From a checkpoint of a small mixture-of-experts model trained on Wikipedia.
Size: 14 layers, vocabulary 29736.
Experts: 128 experts in each of 14 layers, 64 squared ReLU neurons an expert.
Below are experts of layer 3 (counted from 0) of a mixture-of-experts language model. Rows are named router (the router's row for the expert), down (a neuron's output weights, with its number) and show model dimensions 0-255. Each number is 128 + 24 x the weight over its row's rms, rounded and kept within 0 to 255. Numbers have three digits each.
Before each expert's rows: "comes before" lists some tokens at least twice as common just after its tokens as in all text. This comes from a sample of Wikipedia text that the model never trained on. Tokens count by the router's weight.

# expert 104
comes before: ",", " (", "\n", " =\n\n", "\n\n", "us"
router:124122139147124129175144099139095102117119156124145187133137133076140136191136139162146151123119124127077137146125127131157106134100152136128127124135126116146117100116121106132135088110126145107155114156175138162171178152142165142138147105140142091128078147128125130140084114111132121155134067162133113116147153132105059110168136108120118134121114162140154124137130125123153115098137124143116151168162161126075152089153080145099123109148115161147159137102127144089165116148141140135148154142148115110122160111120117127129142117117106142116135115113136069118198125112135127128131120138126127121129164139151144157145155089068101155127153162111118150123083162168163124142137083177131111152129102072155122159160126169097070123114109123103159139133106117128126142130096120
down0:125126141093127140150102108106170147143071121120090134110146154150128130127141128132055205119162130132132155150123128139099125119149118129137130157100129144088092125151105121127136124140075126127099152128142112128160148114129118112139088166112138097084128119113102121115153140112140116151103158117137124092145117134162136166127169136110123137127073115119103119140137141085122152140119151105148112152103102155150126154105173136105092106112160144160109112105154117106106121120074104169197140169069127097134143116122159120124089135149136115114074124114110142135091160146128125128131131110129119162101128165179107155129117144161166105138135178109137141183140148131167128164145140144164125130099113134083143109115074123127091148118078118134141144179108143123139137112094140
down1:118172156132124125132157124120137123097149147097126128131093123135084153109143107123130122121097126124109107184145121117081169082110180138114148100166125091094166138141094083107142129126143156157123176148101133124156109185112088127151176145094139102135135133115102115135151126106120155154107175117118139146150079104144144152173138087150121134152098149097130122125127116105131087123101157112111143139093100141093130157123124106133142161125125173145124092125098140120091155113137113135065138089103111143117147130127106139107096111113122119116113172088159135132116145144085135093113156152111143089117130069150100182142131115121087136135104182133103099194126090123066115138171107159135120105122124139122133134147141127116134103108140141131117088129122119112138112113135110
down2:144092166108133082161089141127159156159123082113121106150100111162125147113134113089099125149127121121074104122171121052097149118115064117140127147141163135107093123088121156184113110124130113128084178131109132150089160152122132125104163145119111133125162102154133132121156117149118134133138133114102145132170125140096144169109119157070127132100107130135129132143110124113123120090098169115149102114135102142081109152115125134095156125138144166129133164114120148163175108107141096108146145139122129135152082147130095097143166143137095165130136145144152146119156086100155138112140104103137141133127130123139120183132140126147096126130112139144137175129156129134173088131111117105099118118136115120113131170175149133120165128128110124150087151182126131164118147079167136
down3:113110122119124097134123133118141130147150130114142128095142128153081128125118140092112097087157148083116123121102171098143092130152122121158118109136078060096137116143127155091125165130125133145126173130160159134126109127133131095098123168114086103135156122139163153096131130173108135094122110089110104158142189143128082140105122112160117100144123117159075133145109159113121129129080157112103105172113130147133161136139128163132125130119212116118143162121111107147139120161123087117129074140139130122125118132133138155096116137141123104130080117151164157131127141157101127121145093151170141108112100094098134132154130148093140149167135117141107146087158157126131112085137191123113167132092112154080189129111124153123137157118136110144115139114114155151117113150087117
down4:133146084082147086130185106136126151088140127108116120102126168130125137160090116118105125158133134092183104140129097102094091073129154152116121148137112102156122133131141112087118131144134123096132163154141145123171122155126111137152087102122146116136115135087090141142158101137117160122110156167122109078130111167127130122122137128119116101150125172188136105107129126177103165119173104085101147128109119175120157110113140099137127181112162169120072080123144107094141111177128136098132146120098112131190126119147135134105126134138140138140129138079101128161149149139164133116112134120108131113106150126128130133153131087137171126156108107157136127105150098135150161164116118162169133147082120111125129170136170160130108127127113121133136101144139166130157163155134159
down5:148115119137174130131098159125094129101151146079174169148129124077139161126137129125061112121109109134109143158147099127095132130128106161139083159134138115119149088104129153115147190162163152163117116163114140163131124173119093084129092114138115123109123142119096143112127132120112146161077129104157178092126111133158167133096126135179112137082158101090115126136097130119145135154142144149131097120141118120130122082104100146101140106096112157114155120104116075187144125116153123151153119173076117116141116135144136155120125165117114102169087146105148132121165168112107160118149142129116136118089151133116117118121175157103148125123154131122125113137120154155136132129135142136146128196161170135136134123126143108096164128165145143137120139128163147128135145146162170
down6:168134089148140148129088146106127126150137116175105092119179133128112137139143109147129124092118168125115142130128159143064114127145147129096135162146112095116144114143097114119107088110149154065114111146125152113150121118077110109105175127138120151124119127111097129084145114139126148135145134081108093091108128098141107106106091141197128090124151107169096168145131107151133126057093110112136140123120109126132118146094114155103110108123134116120111131126134101147155076133129110111051131116166148134139109100123119116129116107098113119169148089153113141157100158113097137138134130099115153105108138119156147152149119128133139111165065138179078119084151120151103090108140154127129118129161122137108119144111130106120134097116119089132154154137101121115169138143109072
down7:125103109166101097103123121157138121066140173135111143152117115126139093097132161122103126175110135163121086096158102128122124124116118132171131149126097151098142131142096107123164134125130112193171123141127124108111119168114127111177115148115137088187110120126145145113103131150129142070119121117096128115113092162150147143118124157081116109128159131138121120117134106117147180048157161100129133136118116154120095086143113138127123126124108093128141119158148099104104113117153137126152124139134119122145116139102093122168101153180165125092085168125074123176100113131135124138119160168142120088134047131106117168111105136123130144153135151107106119115126141124102151167125105081119124142167095144131158137122117082107127117154105138149132142104150115161123144119137106

# expert 43
comes before: " the", " ", " a", " his", " an", " this"
router:123140107136135139186109100164153133124118118150100126149117143096149107151112114139101130098121099093148153152155155153185123118116124102135127146088134129140084094081085105139183131136146123126106089137119172157116158128138129133118109114115158127136132127127147109138161150123157124172121113118141158155142106143123090092102124103122154139119108087147140096145137075151110125097162127140096169092146124107129134092126088136096103132124131138100161144130086189123177152126058101165143152132158134130145119099106118147138148116110120127157154091158116104146155137140123098135129124153135126146113117171116160128143140119124115186140168164110138157130144137123097153094125088150104180137136118117206144136143122127140096105078136122131181107144113104125140141129176105
down0:131167150156141151118122081114111117156142134133159104135175133139131139102116099124141116096117151148153113120103142141104160106167139153118137133118137132131126125144223161113141121172090133131110150090113092129106177087096145142099135129117168132117099062126148118123091112162174134108137146133128114108150122127114130136175105145139138122113129130123142120120095104105136164153127113142117059133102159121142118104097136111148083115138141121107123130167133120131159130174157105117165128104073136122132132114147191084104160148137146135162138156126139112127150115140131147136124104165132094101123085145143161140086109104099156148121107102160126131097155137125084121162113131100095138147129153125152181131125132128093157126168095130097152107072155137166158167133108123
down1:161140113120085140109108178144130093127130130071129129104131143131179106121121137123099106094148099135075167114115116154124085171161109146127133138155141131104125114161151141112175115120149127126148153118113103162132060113162142116161115135124140112156162095139126095129166100087131087124107108084135135153091113110139151134122112116106115118112118124125146146133171132130102083094110080130114118139127141106165115130128113106119199089115144163122129106116136145105160165133113076091092138126089133117109099105130082134146118146142113075147102117112144123116133117072112133109129178075166124075149111121173129124116097161138127127137143100128142162182116178117114130128149121118128109131135148127140144138130125067124141148132091118145156124139090127109132137127114172
down2:161165113169135122123115081124142145109114130107120121150113093099121118125115124105135134070150111136121123132103128137138124132121115099116122149126087149127102098111129189137138114133127126146133134140138093103104116155121114157108139111121142107112134126079121121130134158133130101122146147151172166116109128101091143142109136116115135062089112106158152109144112135075137179149116127101122095109147121083158155125117154154086115081103118103106141153120093152148108173096123131101176126143114119175168140139122109057102161136098187156170135158135096130113094110134145122121093121142102107131070141124162083139124148128160164152118106090127115103155139113130085101121112110131114099124107138136156122138127074153115102077177136126107126135098137160165103104113146168
down3:085145109129091157156109122157118120097106141096111149138122112146136145140124121106173136157117138105146125132101120111161104080148138130145120108134088124101154089138111175127103127191163148119141131128107129096111097150122156142140135166124117202144130125159112159129098104146150138173118153172118095153106118139098128125153127134089119127132061099121147156107101118132155130100119105081103165138086114068161112131098169106103138139092120117136110114088133106141193136122131130142173129136178126160155120137183135171129136101106105121151131133148134162122079102152111144100108127107135066131137138102124139159116116129109126105116082130094137131156101090069146138139114119156118106131117110107115109147105143163143142133129129132118154133166135099101121113142117169
down4:122100124094184158087148115133124110151151176132076112121141139137130114117108135124098131111162162165098150091149118148079079163144145093102116120158117092097125168142130101126148165127112094113149081107130128145133136142165143113144146136115111136096109144130122162177129121096105158189125104125086105118136155151118111086113130162106128120146099053128131104122169145114114159092098169125132116146150122132114137186162124097114125127143139163147181165152153116144136118127122097136060139109131095134143107125125114101078169101124154118117135138151143155143113105142139111115168173130137169150140142104084144139101146124113128154122121144092098164104118132129116142174146100137122170139138109121115126133160145121150099114144159138138079119122126133150148113122103129
down5:100138125076123120130149108142102159168152102147146139118094114184103128138113110113114123123110123117136133098127131110135101136130113077109125096092105143128138112129111138089141101081124137082174122114111101158152084093150106167122084099139129146097124099128114121156125128114105125130107137135109140140174113119126111083133082166101143167140129124113106137176154100103110196073142099090137127103091151147144110149147148105136138126124127129178157131094130176147114146087180141152114152123157150117123102138142113135109096078114112144144181151120157119096091133143101141130183148073157141131089130137152140140099139116113147073145154126102144127130131081131127132116091135088160092147090130129101143128098147151092105139137145142174144120114124144142112132119135147
down6:121116091086114126117173173126125173154123155129111144117117138121137122130151136092147129129136175160092080128125111127105148169153125109117127117133144126133124136157161142095143100113126127116123073166169143056135135123118144089075098096130119125118107143106142097105107125106109166141106120104120129136150088136117175127160121158109112120115119151140143136076126112124153139103116132163168106139131150131119138123121099151158138078134092119170137137115118123120124122143174117122121091147096130097099141107144159102130138105121123152130133108146133151160129138196090119146112139143113136092109052112106097163177143155157139072131074136131167121132151114130144165128121111099132112162147129148099111132116140091154181153119125107123127104138132163127097192136099167
down7:126082152117148190174134115151096123158133131094134158107121096026080151125158138162107126112148165099151118117115152122153121093142136095123097129138164083103158147095106139160142129116113078132136148117132108085132118161111118126132117136141142096096150091134127091124164107169114125117121120144150129097140086109117090131157098158144148145111148128097130134160116133127120075136115088149110114138109121099135179093133142133122128122112116092116102101157119148127104119114146112135167112167120118158127148108096135111103161155109139115098091137141086155102146125129151138101128074166165114135138131112140127148119138162131156126109116099138189096131130081166128109107092102104131135119078140096094108125118127137083102151132099130162130142118126142091135141114111106

# expert 13
comes before: ",", " (", "\n", "a", "i", "'s"
router:124130119118136153162141127160122109112086133151116151178096123104168112127124150145148138105156128157057159137128143148170121130096118130112094114113148146109073105092116105122133097129103160126130102096119130151146150112179164101134132087170122111133107143111155131104114156104155125132133096148119152167132140125157103154138156126163165097102150105144137126117133122154193130125121167185094135154141125123101120069157105136129107130161125121134128166115111147112155145083112101126121154145122124090119148070145077117155126107149128180113135122181117129125157120137121115137113114153161125118136110112120152110140138166071126143130146154083164135114127186186136125155080114142167121107151108122124108137126129156096108124128129102098167118117120106092080132115126127
down0:098152141168092130106121105145145131124113129138085139102110181182100119114129111124117135135131145137177151115093155108152149140162108146125111127129136146170146152127107061109122127106110113153167165124131140193105123115125124142148121103146150136141131118096092126180134119113125156073098191127136100082114125109149157116144140100076122146121151108120151131096149103119079100103140154091077137103128139133110145191106138158159164129109102139118119115110128110107103078141117132105127136129165134107145141151121144087112141137111124141177110147130133113139115204103134175166132145145124125133167130151112120115083141113132120164137108120157103141117112110096114125062152092098124116134130100138138103111111117111143108157103140121156126118094131118159145084162106120
down1:143133102126125111096109142107110120113114121069094129113138136153130125169126124115116113141135098151143151085146181139126147107098144108131183113094193120118191150110112098173103127092117111123130115150124112148149099140136123117136106175123129130110110125110102139102141134174146096148111125114150177126163103120103132088098110131155126150134120064178117092138137121122159137153123099155094043155111138088135103116128140142108156156140157100143158145142075111104137143162120101132124091189173127151113136133145134120111105154143099151161173148124163114103136110126092133139106126123125116111170111138116132134155120122155118125120176116124151122132149140114139115099168116177121085140095126143104116118104123105128125113164099132112091150133173098082099128118121123
down2:150110105115132105143061123110120168113157124112116127123141095062141111148129131140119119108157126129138115110136125128109119113152091167111162127141078094104120106187167170096105133114153128133133110128117105138095170134122133116104148142109145102151109084155147092101122118133118169131128109162119157104120141081125106141120154161154117166096084133165106171149176125138103138172117088139151127115162111118133093126091147137137145167145118113071121169098124153164113130141100118132064102130116173145091112124149123146115134116134114090150131082132126112143115098131167133122084118127144131069105101152122118122116147154128102121112145110153113129160123114109152110133107176181117121121128105116123162124142171093132107097107133080121120120164133140128136097135189109
down3:143178138127210156143150088140149114136094155126131125101158130183129080130155165128195131139195127114110111153129113096101106088129154139082143094159156099138121181176101104148120139153147096116140139146110138141143111145102107160154081153078115102109150152146121132143122119144136147114109134098123161151175124157113115144157130101118156130118114102145096143085114148160141109163164088126129134124138126121075156120094123100118117132126147111163137149135139114117110135116133161149101094163132133142091107145096181126119144132098123149094126125131105150141087161110136128109113122101150110103101121083122116135137144101142106149146155099100150131099142143115161152125067127099103118123164154120135123116147132132120117172131107151139104112132116130155125139143133185
down4:136166157104118153145086122135149154125156112113137090075105125133172149096112123122141103139108143100134114124137155110101111110111120159118162117107125109125160127149157139114176141150143102168119084165150088120118083168119130163114088105141137159150140135134133080111107169138180132120138146125125130119082122119144112167115149147159129070132128139131086059115104154135145120123105139131130143107119082185099147183129117120134160131117128136107130156075157126174136097139155113119091121099122120126107113162148153136134153146151151123143128117135154112141126068095116139146129122135072137143093155140133153140125142130161136107126117141171120132143156124127082132161113147153096094134077150148136100112106145151110103074177180115099120130118115114163150123111103125
down5:101147108127126085109097144136122120107090113120141156125133097156125133171159158158153108156094091188141134136094127138145138154134114127115122102094169141108115085130064092146125124144112098167092105127096153125140099150122141141147134154160081136142132072084163130081137101159138104105144136148132099112135111090120101114156126138090178127151109143133092154119127121126094122118091134141106107145133126149153110149099164133104125128127102117151119094110144146124185122128136145140141147125108122132106139131166077169101154108101129137089108102116155124116110110137099144130109123111139189139138116109126109110125098183119148125167155127140117108106106153111108152098143104129133136129077111174144145152071089126140135094110130073117165125146099111114143194113131143
down6:117146149123116136175141082122140116113175147128115136114131114151092155113113122109185072182089143152130116132116136122100110121125136122112144084117153144148149165174171125110165136144135122126120150135112118106119129157123116170147103103166104160128140165167136143110150120126112109138145160102135151155147126153169134127125133108150142112134110074086143124131099134120153129114117114131134082126140083117146152150100142133121098137194134158113172133082085142165104123123129068134123103130124089121150149120122115136154123121130097148111106123127128123196156180120136105120075136135130184162142139130145121119123090138121136155126115106154153145087128101106130115122181111134152105113083097131150108146109122141100072131088178104149120106096138125129125177147175117
down7:162124094113103094142111155098133132108201125148088106065085135134125143107117150114111154088160143164118111128173112114110139132127127111132095111128151173057126100100132128098106156133109142170142122116082138122135106109132155135146112146139114141094127136138123147144088120147146157126144129085164109105172151122116158099105128129131117147126131125081115116137143135158085081133120125128072106136160158142129119194112116148168165126143154143123160176128161128161145157143143124159137141111105157102162164134130109127088060141097089117136109147129162115128141146169140114100143108147095144097136103146117153099133139094139120132140148141137152148184127102134115136119126139143117158138110160118119130108171141104163141146136125110151116118140165115103082153112174112

# expert 107
comes before: ",", " |", " (", "\n", ";", "\n\n"
router:151107149098135125149144118145124071116095112130130156144123126121167137191153133134144134119113124110085122154147172127182146196074139162132102144118124145141082094104121121091144106089131121141136133137131147124138157135137125131111135118140127104149051167121164158126123142108148101127129104155140168102159130152167098150150153082150132137130113145123167126163140133110133104111114143165143180106168135106059125085147103151162078127148104160154141191167126129123146129122140131127157135138110107109107125112114091120130122105129107107092125102165121121101152133114104111152146115127150140104115190129136148154157178112078124153145121165134113136131132154162152128125117109125165136100129120119145107102140101147126084103111147123107143114124086105121118128125086098
down0:122120146168143136128128132088135128151144107094119105159165106113124145134120131146134091109126127111089137121148132158132133073153142097100140127133120126143158098116116129158142159137129140148101070080123158149126140192134118138157147088164156129137119104089114112141105122170137112151095126128137156158117128134126145140141124118103103145121120137162083111127131129112141114078130074119148145115124197158119111133167138097092116135127149109112155128158139117079165167151081108191140115123125144082162172139138136162166180174176116155116105137173144143092121148154146100095146149123135105140104116153117084117123150139114147111102125147114137118146090121164144130133140134114123157096109111107118116112157133083113083152124105127119106130124086108160142208133134128
down1:142147141133182097102084156113099129103160135186137154115168106148135125129133169151143143130131109088125142110121117082068163123121108098092144135101129118098113099115155093119093141138122118201087136135104135096160118116127106119132135121152126107083136133150130132079095154116140139136107109119123144139086101117181122113146128104138115165120130094080127180114143137140128170148150127128137114143162093089105095125067137175100155115122170162120126131175141158127087086144160127105139146143097145108131129124127103113149164122126109109120116118104115148127109102077153140158090138088142196132134152130099136117115120122087135109124112107171118082144107124156144141127159146152161123120121122133096161141105123146138142133134137133134118128110088124131083111094100143
down2:121151080138137180119064117149152113125110120099168144112125106056086176085116113154158117068122168072117105118081097164118198191141115123126127120107091137077152122150134131097100154141132160113142098098137101133132086153142143189137123090160140117115077104171123120093134129140092104135106141137140125131104105130123078132137136112129125112151090148127138132130151129134128138114130099135150150132145119089135132154154117106159150127129148126099141087083124132095145080162142107149131142150129122116155139111160112116114105130152139127143091128102138126120148154173140123097133161122131163132138132142148121135144124160116147127114128088124147121133120146126151105136121162162165166183126119130125137121134144139139137107154148145094112119125109178121159081121121136
down3:139124098120061138154137070154139134136116145114112130070104134091127132110148092130125140154132123142164119121143120075116119127123138149095158151132095129143109103119141129119091079126102113183126164144076109114126139117113147141119121117120116156155158096131159192179117133130113178135132100135134117147118152107110197127145101113151116126112115143144129190132151120148113190097157111115132122173148114126113153145105088103154153117142121140153136084142155130141114096165128138141122134120157130156124127076143099134105122068105099151110144139124137125123154107173168143091113119137127138137131175136150144133156101174164156126160091143122110121116115119152103110127121127104133137139141091145170117121146153121114162100146088101122118126153165122126129190123173157
down4:139103119117170169123105076150140093120139111159080168140164106109166124152120128160106141082147133124129089122124143164093154163088148140156127143076134140105147157097131115127144183122117062113092099139142092101150160134140143106149085117126160135097097107148137123125137135119150205135120117134127136140157136086177131120112124101127135115168144134136186121104126193125099122117114147174125086115119149143131137118103151146142136139120185142139114089135116095104152129142128101145160149138151153148114103146091155109119128111154150127110177119135105106189111146115144132137131134160139145112151135140132098171101155140128124109150091140153132141103135145153116149148119147087080115110144102175116128122095104148150135122124166115136117143125127139130092116106140083
down5:116111168136132086139113106158093124129126131117111128103076142133134119097118118118108096118086136122123129099086157113145149143165119145106147099128152094082128160139116114092134142119159143140144137149137171100145147119148102129144099132116103114112175128161178114115134124132147096133154112073144130125107104176101113106105169164166103121131147127083097169115105143100114142178090149133166143113175098156177148130097110127176125146148094115147153102136149163096110184159140103153153113126134126138136109135144097100119128115099149074110105183113107147149156135129133121130172127120095125141136108131105122178127148129121161113099166141135082085115115132160099118113125156156148117176104168164098103121118112112153104131177135143115116107140107167132133130151108129
down6:113152148092083120176117165195144095149127146126129148103129160099130149125092115156130180138120154092125140113162119123125131123154129129132156137127145130085121155102111140149098100171137138115139141129175122145120086133125131149127088146111119135117107140165129107115127106158071119128122119121111080147123161115137085084119096113108132167141140114163142119141088171092120088103131134143144176123125126134099149136116172155143115122137181139063139136136160111179137108125147156106069130151173119160133137149150129097174157167089115129131091162163147153109147135137130105117127104087112149129103146108118113152128096156134113103139109107103134122116132088121190125134145140127124109145119088155116144172115140156144146155125079123177096102141115132132120153140124155
down7:153134094118093167126128093137136182133140134065095130094160158119127157085176098136103169124138114122129086155129154121124134149144114174106108104144096113126121111142125112129122132159106098142134141161123128134089112122165133176143112147167071130097137088144103133114146140072128103119144119121148162130066128064121084137096139084109128146116159127138137133173135139128099141148165123142106133136130104128116086123086150130120162150146147120131134126118099128155124152126127134154135131113176152186102107114148110125139092138159138168098131095141134138085130121125092094135121159127161154149102157142138129119118139086170115112118098105116136101151139109117183161103174142120160128110131133118162115138128168162158164116120116136103165112114125170158099161123122126

# expert 36
comes before: " ", " the", " of", " a", " addition", " May"
router:122136096124121143126112110174127122125091126117115109172100131141155122148128145156140124107124106104110117136167164114174119121095136123098121134130098140157121086073109125151132125148137135115107113095112112129126159134153186096151132122114173097106076142105118126160136126121165126104145094148123160138136143117122126143137158080168181161137128111134168102150133135100097165115137148151138163119161127117116125113167058118123079107142101097109139140102136169151162158132088105160147131123141112098139142105132128150164137096094149089155141118152112098076165146122129168131157146117137130158097164159158163149154150145081102155177144151096153084137154162116100159117087130116136117111145110137119132114100093157121126096107116111105167088138120120097146134126146095
down0:090078159146114115141138133126114122144129108102153140126124118152113171124132154141125065117128132119120171153125163134085160120127102147080124126116117151125132123103101081159105137131100125122120118119116150147153138100139115145173139144138116144120120139099141158152123121108143131095132172136113187142113152132122067111144117141098157100137185137090081162113117114124152108175149126155121142093123167107147130132146112154115142091112116131087128109110149141069130125101106109121083143104146114163110133161111127091139166165118156158110132117111058117169117137131103122151111139133159118153135131096151153115148064102109110145126163135114072134149153137101140171117118147146133116139103126106118121085093071118128157153130159164155101170122136132153144069109142141
down1:100107157110080121110145123169112136132138122112128124131073137092118134093131147129088122134174149106148169186138101124134177099126083116132165113082107192149116155134108152088108116120116168160061130148131116131140145151133147150094142145118137149100158121120121125125143115120135128159142108141121169134117159111131151157090156172100119097149103127117085109123133126121091121132080107125142137117114122155109121166165159097191130122094114122135078143118106130132112089146099113104103146136172141132107134153128125107174121106137126096136158063127133127109114080098155105132182105129137127165135128140095125136103153140132115111122118109125138130121142135139165117119140121110144161144123140080106112140127097099169155186135158179134116135124121127109113152105100175
down2:147148091145130110133131117097115099164116083105115141106095128122172101114093154098114111163107126118120146102101145129124129191139138163132151147185103094128177098105128141109179124108144148140136143134131162168171117138141166121128132115173110146138101145137103137122122111141139133091107118182098164133112157124110130115160144092163130112122140191139097156134139115108088079106110079105180109157130149144125116129123113132120170103152141125102108132133112112118143153106104143137138173175151133147131157131128113130110102119139113128107148118140167123115124121085126108172094161103081159122133085098107110130157131154140099171144154140119162120147106122095146126104069132096137137146138101137101131133116157093145124089086148148117089104136086163138114144104087120
down3:146132150118153167112112133137122149103178145127081137123101116113096158135112118132168135122108102164138124128105113102121130133186119131129135128149152114126157123129128175154169154094107172165147124140120148142127154126126068103148128139146146129138161147169107170161111108128100149108113141113123192144137125141174107097086130136109102171111076136135110107161131134118088170135065124130156130089091133113130121120106134131135150125128098139121096137097098169121084123129144138086114139128125160093168129136130125108100133148153107088169103135138138126129100102151101156118091120089115113166115139150113153110120154065126134170151077119141124166159159126091115115126079142134137173139140142123094119083083076132145129143124122112114130098096136152154123120101102128
down4:102150116133133154127145108143137108108112104073139130133149135108134121121139127123134170112139114142146107104126134117146133101137130116143120141123157139131173101124114133134182124118146120118132153160114123168091101122119171118142164123072110078098146101098141087154165150132111107117146130109128160183190085082123078102119114119098116135150169110122157127160086119121132110087115108143126164139099137159107138144146119107118127110124077137111113084136151121114128124159121120139172108082115164151099117163123147117157119139107170139125123125108092132123069136158121131145166133075178096089188097149165092112159166185103141127153108128129146159128141111171100124117094118102071118113158122119151129127094127102146122135139138120133132140152148121086122135141140172
down5:139151143131117149142113136132067123093165119159117094106102096123078130139079063124125129116142182098184115099140134115128129114156067121095128131138122173122171111114118140124132091098154142126121124091120165157115104123105125140165114131141140078066148125119120133132149115124124096115139139149117146140120118158156107138120148147097117163112154143075119121119125128125082150111139177148136134102135124140158105113140124106111140155159097150113094136102081127155118152093154168148128105185117094168114115153128129143136139107166131153139130172089130151105165158140164115123130102080124149127113155117117119152137132118138104145127158145140063095147143094116152115122144137119123174086130086105093130105137162148158123108133105146144128100137128139086147156084104120
down6:082097116119100118137111115145093155192172113115120106137154144129108176167137112106138167111105158121070107131131136133136099140102120175148122117162115105101115147118077135159103108112120134143093138143120121123119122078162102108150078168163105141120080115105134185141085113196133146135117170133152125130139132158143136112143118134133079124168169146122125137113138184122107107121113147132148145117132096088132107153116149150147123094131178119103146108130130139120157145120134152079169145172157094150105128113124139088103134067151102131134140116104164129119113155147132152159114111130131158102143154104145137120146142121114169093114128160122110108126138166133153118129164122116141129184120140109109157079110195123112106096134126132142128116119124156149114129126115115
down7:123107127100094121116151150103144147155084123072099091147105126110103144105151130134138133160164175143104131143134158163115167112117113118150143127114120137129119102078118123130132173119112145140124114154127127138109109159122127152155107151136149114152110093149147117176098165123140143167137090167148134126137099115067163084132139094109095137144118129099134137153081145082109194156114144122082084060129146121095130120151150155134118158153118156147130121141118140104139121097172142102136117149130152116116105107144115142123141149109125140134115094143142091109133058169125091080155155133111143137087115156100148112091163112129112135128105119137120075086148139132131134177119136109144097155134129131129094140137092146148124133143093086097121099106172151133116142124132177

# expert 121
comes before: " |", ",", "–", ".", ")\n", "),"
router:154121099112129150145137123143122127145137117186116138141112150133126112147112146169109132127119098122113185167135134123166118181146190132132122111113132102133108130141098082126134095154115171153123102145146170125101132123138156078113139132140178119129128142161123090147107136101144136096117099138153138136140122148123111175147145093179125160131142115150153101120148110119126135118122147155177110116128166140103106080144085137083120136135142071159112128098108174132173157147095141149168156119138109159093131129099089135158137105163121114139116137168101086099128106117078148138096044109148152113145164164110140150138154139125102153121148127115108141127154152141167162120105104129130149143162117134116131142117137140086076156121117118132127091092144131109100141130117084
down0:139124132114129138130130116122138144076139143140137126129146128127180109144121126157156148079132129123107092144140148143164076123091147127130126139096155127117136138130166151119130085127149154136148168172063100127126125158183132102130101146098114110131165145146082168119141137148156119128159100143133149156122038148157116096155161090106143140125133161125112130095134108087095143142132121119174139096057081101123143127140167155149106130159125117130146129172147120130093160131121158155105139109132135129098119101143158100142120128142068099163147124137096094123114099117162099138087116120124086128098094073120099111108087090133142129120122173145109113146141160120094090151135137155118135127096129122118112128117146138085137123147157141149125148156108135121150162109136133
down1:140151099127144113100099136133136132127130179127157117137174168113148141185079094134108100126143117115177109111166124160127145175154163138146139172106146095151133129197122102097134104137144182144106169140139153115114147106142116091104136154138080125156102136103108164144152143115139147080105124095121134097130121130138172073100121151161142125114118148165162116148116142127152130130081146090126149123130147097117130124144151089110134115131137130147110150099102108132126114147103108116126145108167104103118119090087141144105114117096107159143121132120129135106104153108147134147136144100116119138118068099103087093121133132160112137127125090126100116090161140081113093115114111105107144157142106117114175123103136121161113135116135087156115128131068079097153117152090093
down2:150121112138147134111112116105134153130149121108136158084138124150119158100113141112119124100140083122147142112103164146085116148128156137128128075135079125077113124144167120132105094133186207128138182128161120114091103128110118130120146139139116116115153137149139153121133121113162092125134139092099107174145153151141150121144133168070095125122134121089132143082127155111086073090087112111090120114113143142102140150131141104174113135116127142150092094143112144114162097167165150143053111059148131095097138111081134103117109124139138089109122134139116101145127147142132127122129131147152131108140119151145121133151134161126148155065134092145123068099136127091118133114126149096108098155130114113093124135110123153113122145156149136133066126126137125128124145134111132
down3:125108136080128119154074137113144142107143124141130141143160110127122115102194083156149124147090148162118140138165122114157134151107123104114123118129143156149155145162112123116141154147108156109124121098153122132171105084110124132084161125118102143117077081138111129092149141165114113093150097176139086130189108112160112150152128148141137109152122153138128074136125134128113113127138161148119193128106154132131093120137154127167131140159131170088136095129118119128142132103128130090188112095116122115138081138108115142139111119098121152127130165120127128092114154109122121110146102110156127127102128111118177136146109141175136158146115123123133133099154169141130133091133108112158133104092117110134130122066131150157117159151089131109160117141123100111048195107128147
down4:149094102098151115136169090128165169122141082176138150136203116144130108116119147141106113113122148099105130126145177158151125119124174178118137107106120124111185064093124113126144147143155075139138131161120132133141123125130101171131110142117108149116160121160208126129124160101157093073123170083100149129086152106118116114097100131128131109151120143094144144130133157085118110140083131120110148107068150131131079130106138127142113142113172149117117118086131098079092147115161159088126108092124104132111158161119154134125161125126135107137139140142125115134140140123090125131126162113098130117130136123140129133090136136085124137104109081130135090107108141124136064117117133126122150149128089131126124102115100153101124123136134106133122134114136124174129125140083139
down5:146158164116110114128157102120126088110102113137111126123115120092155148128152108094139112131136168140124126125133175084120122117135135130149060112133167154165159105142089145128164091113172116147104117167082078132150144180144130120145104119122159175111129162121146108107112096095141101111134095092140134096160139141137109116120155133122130177113102089145115099120119110136129106094096145112141129149113144122139131118164157155125154131128141099133136092144109086155126121112132097109162152150178117125171157128117099168122165088133156099131152107132143141118143165090132169142138114094094130107130142162171121138090113132092152155152101109167113132102120138146083156093177092112150124110094126112123150168144140152141103076199120144125129111164133117129131129110139138
down6:152113130077129133121161118195121153124105124131121134114102108173106133150125131137115153151123167102129113144090144087117118107121159140151093146179116112151122115176101097104159116165125105135106120160145150123112148132159148109146112090089191114123127102126137111138121130094078105088137165145102112126114153123108080159129150139149103117142053119124149171166083109165083137141159114101120160148132152137108137126094142161158160210115099138127085139093126130114162084130088100126133138129148144088110169136150115127160132120163112104100149119118079153094163163143136127133116113114149122130133131103116170101146144130144144147125099098128112148146161102110130138130104137135158149128127113114117100115146135112119144131111147088140172113140119132122111129182137126
down7:121099090142165097105134144132150160118126151117109107171121149120124160110167114143157078146118118156165114120146065167120136089100085138146083105148128164126127080130136133132150132110086124144135132140156147125120141122141119140115116141077132142142116115115138161121135116142184183154173158130146166107112087124076129109141118138165145132137119113144102122180120113141164115139124147087132090074126137141130110134148121149110131134152107116114099127124102156137153097148121069119148141051123126155122127087135152112155157152125114146122134109081093137164090161090130131117109116123104109102116155097098125134134091107126153144119129140116152111133117120127170120124127212140139143086101180122120129135155129096120110140137160156150147101084130155133132157103133155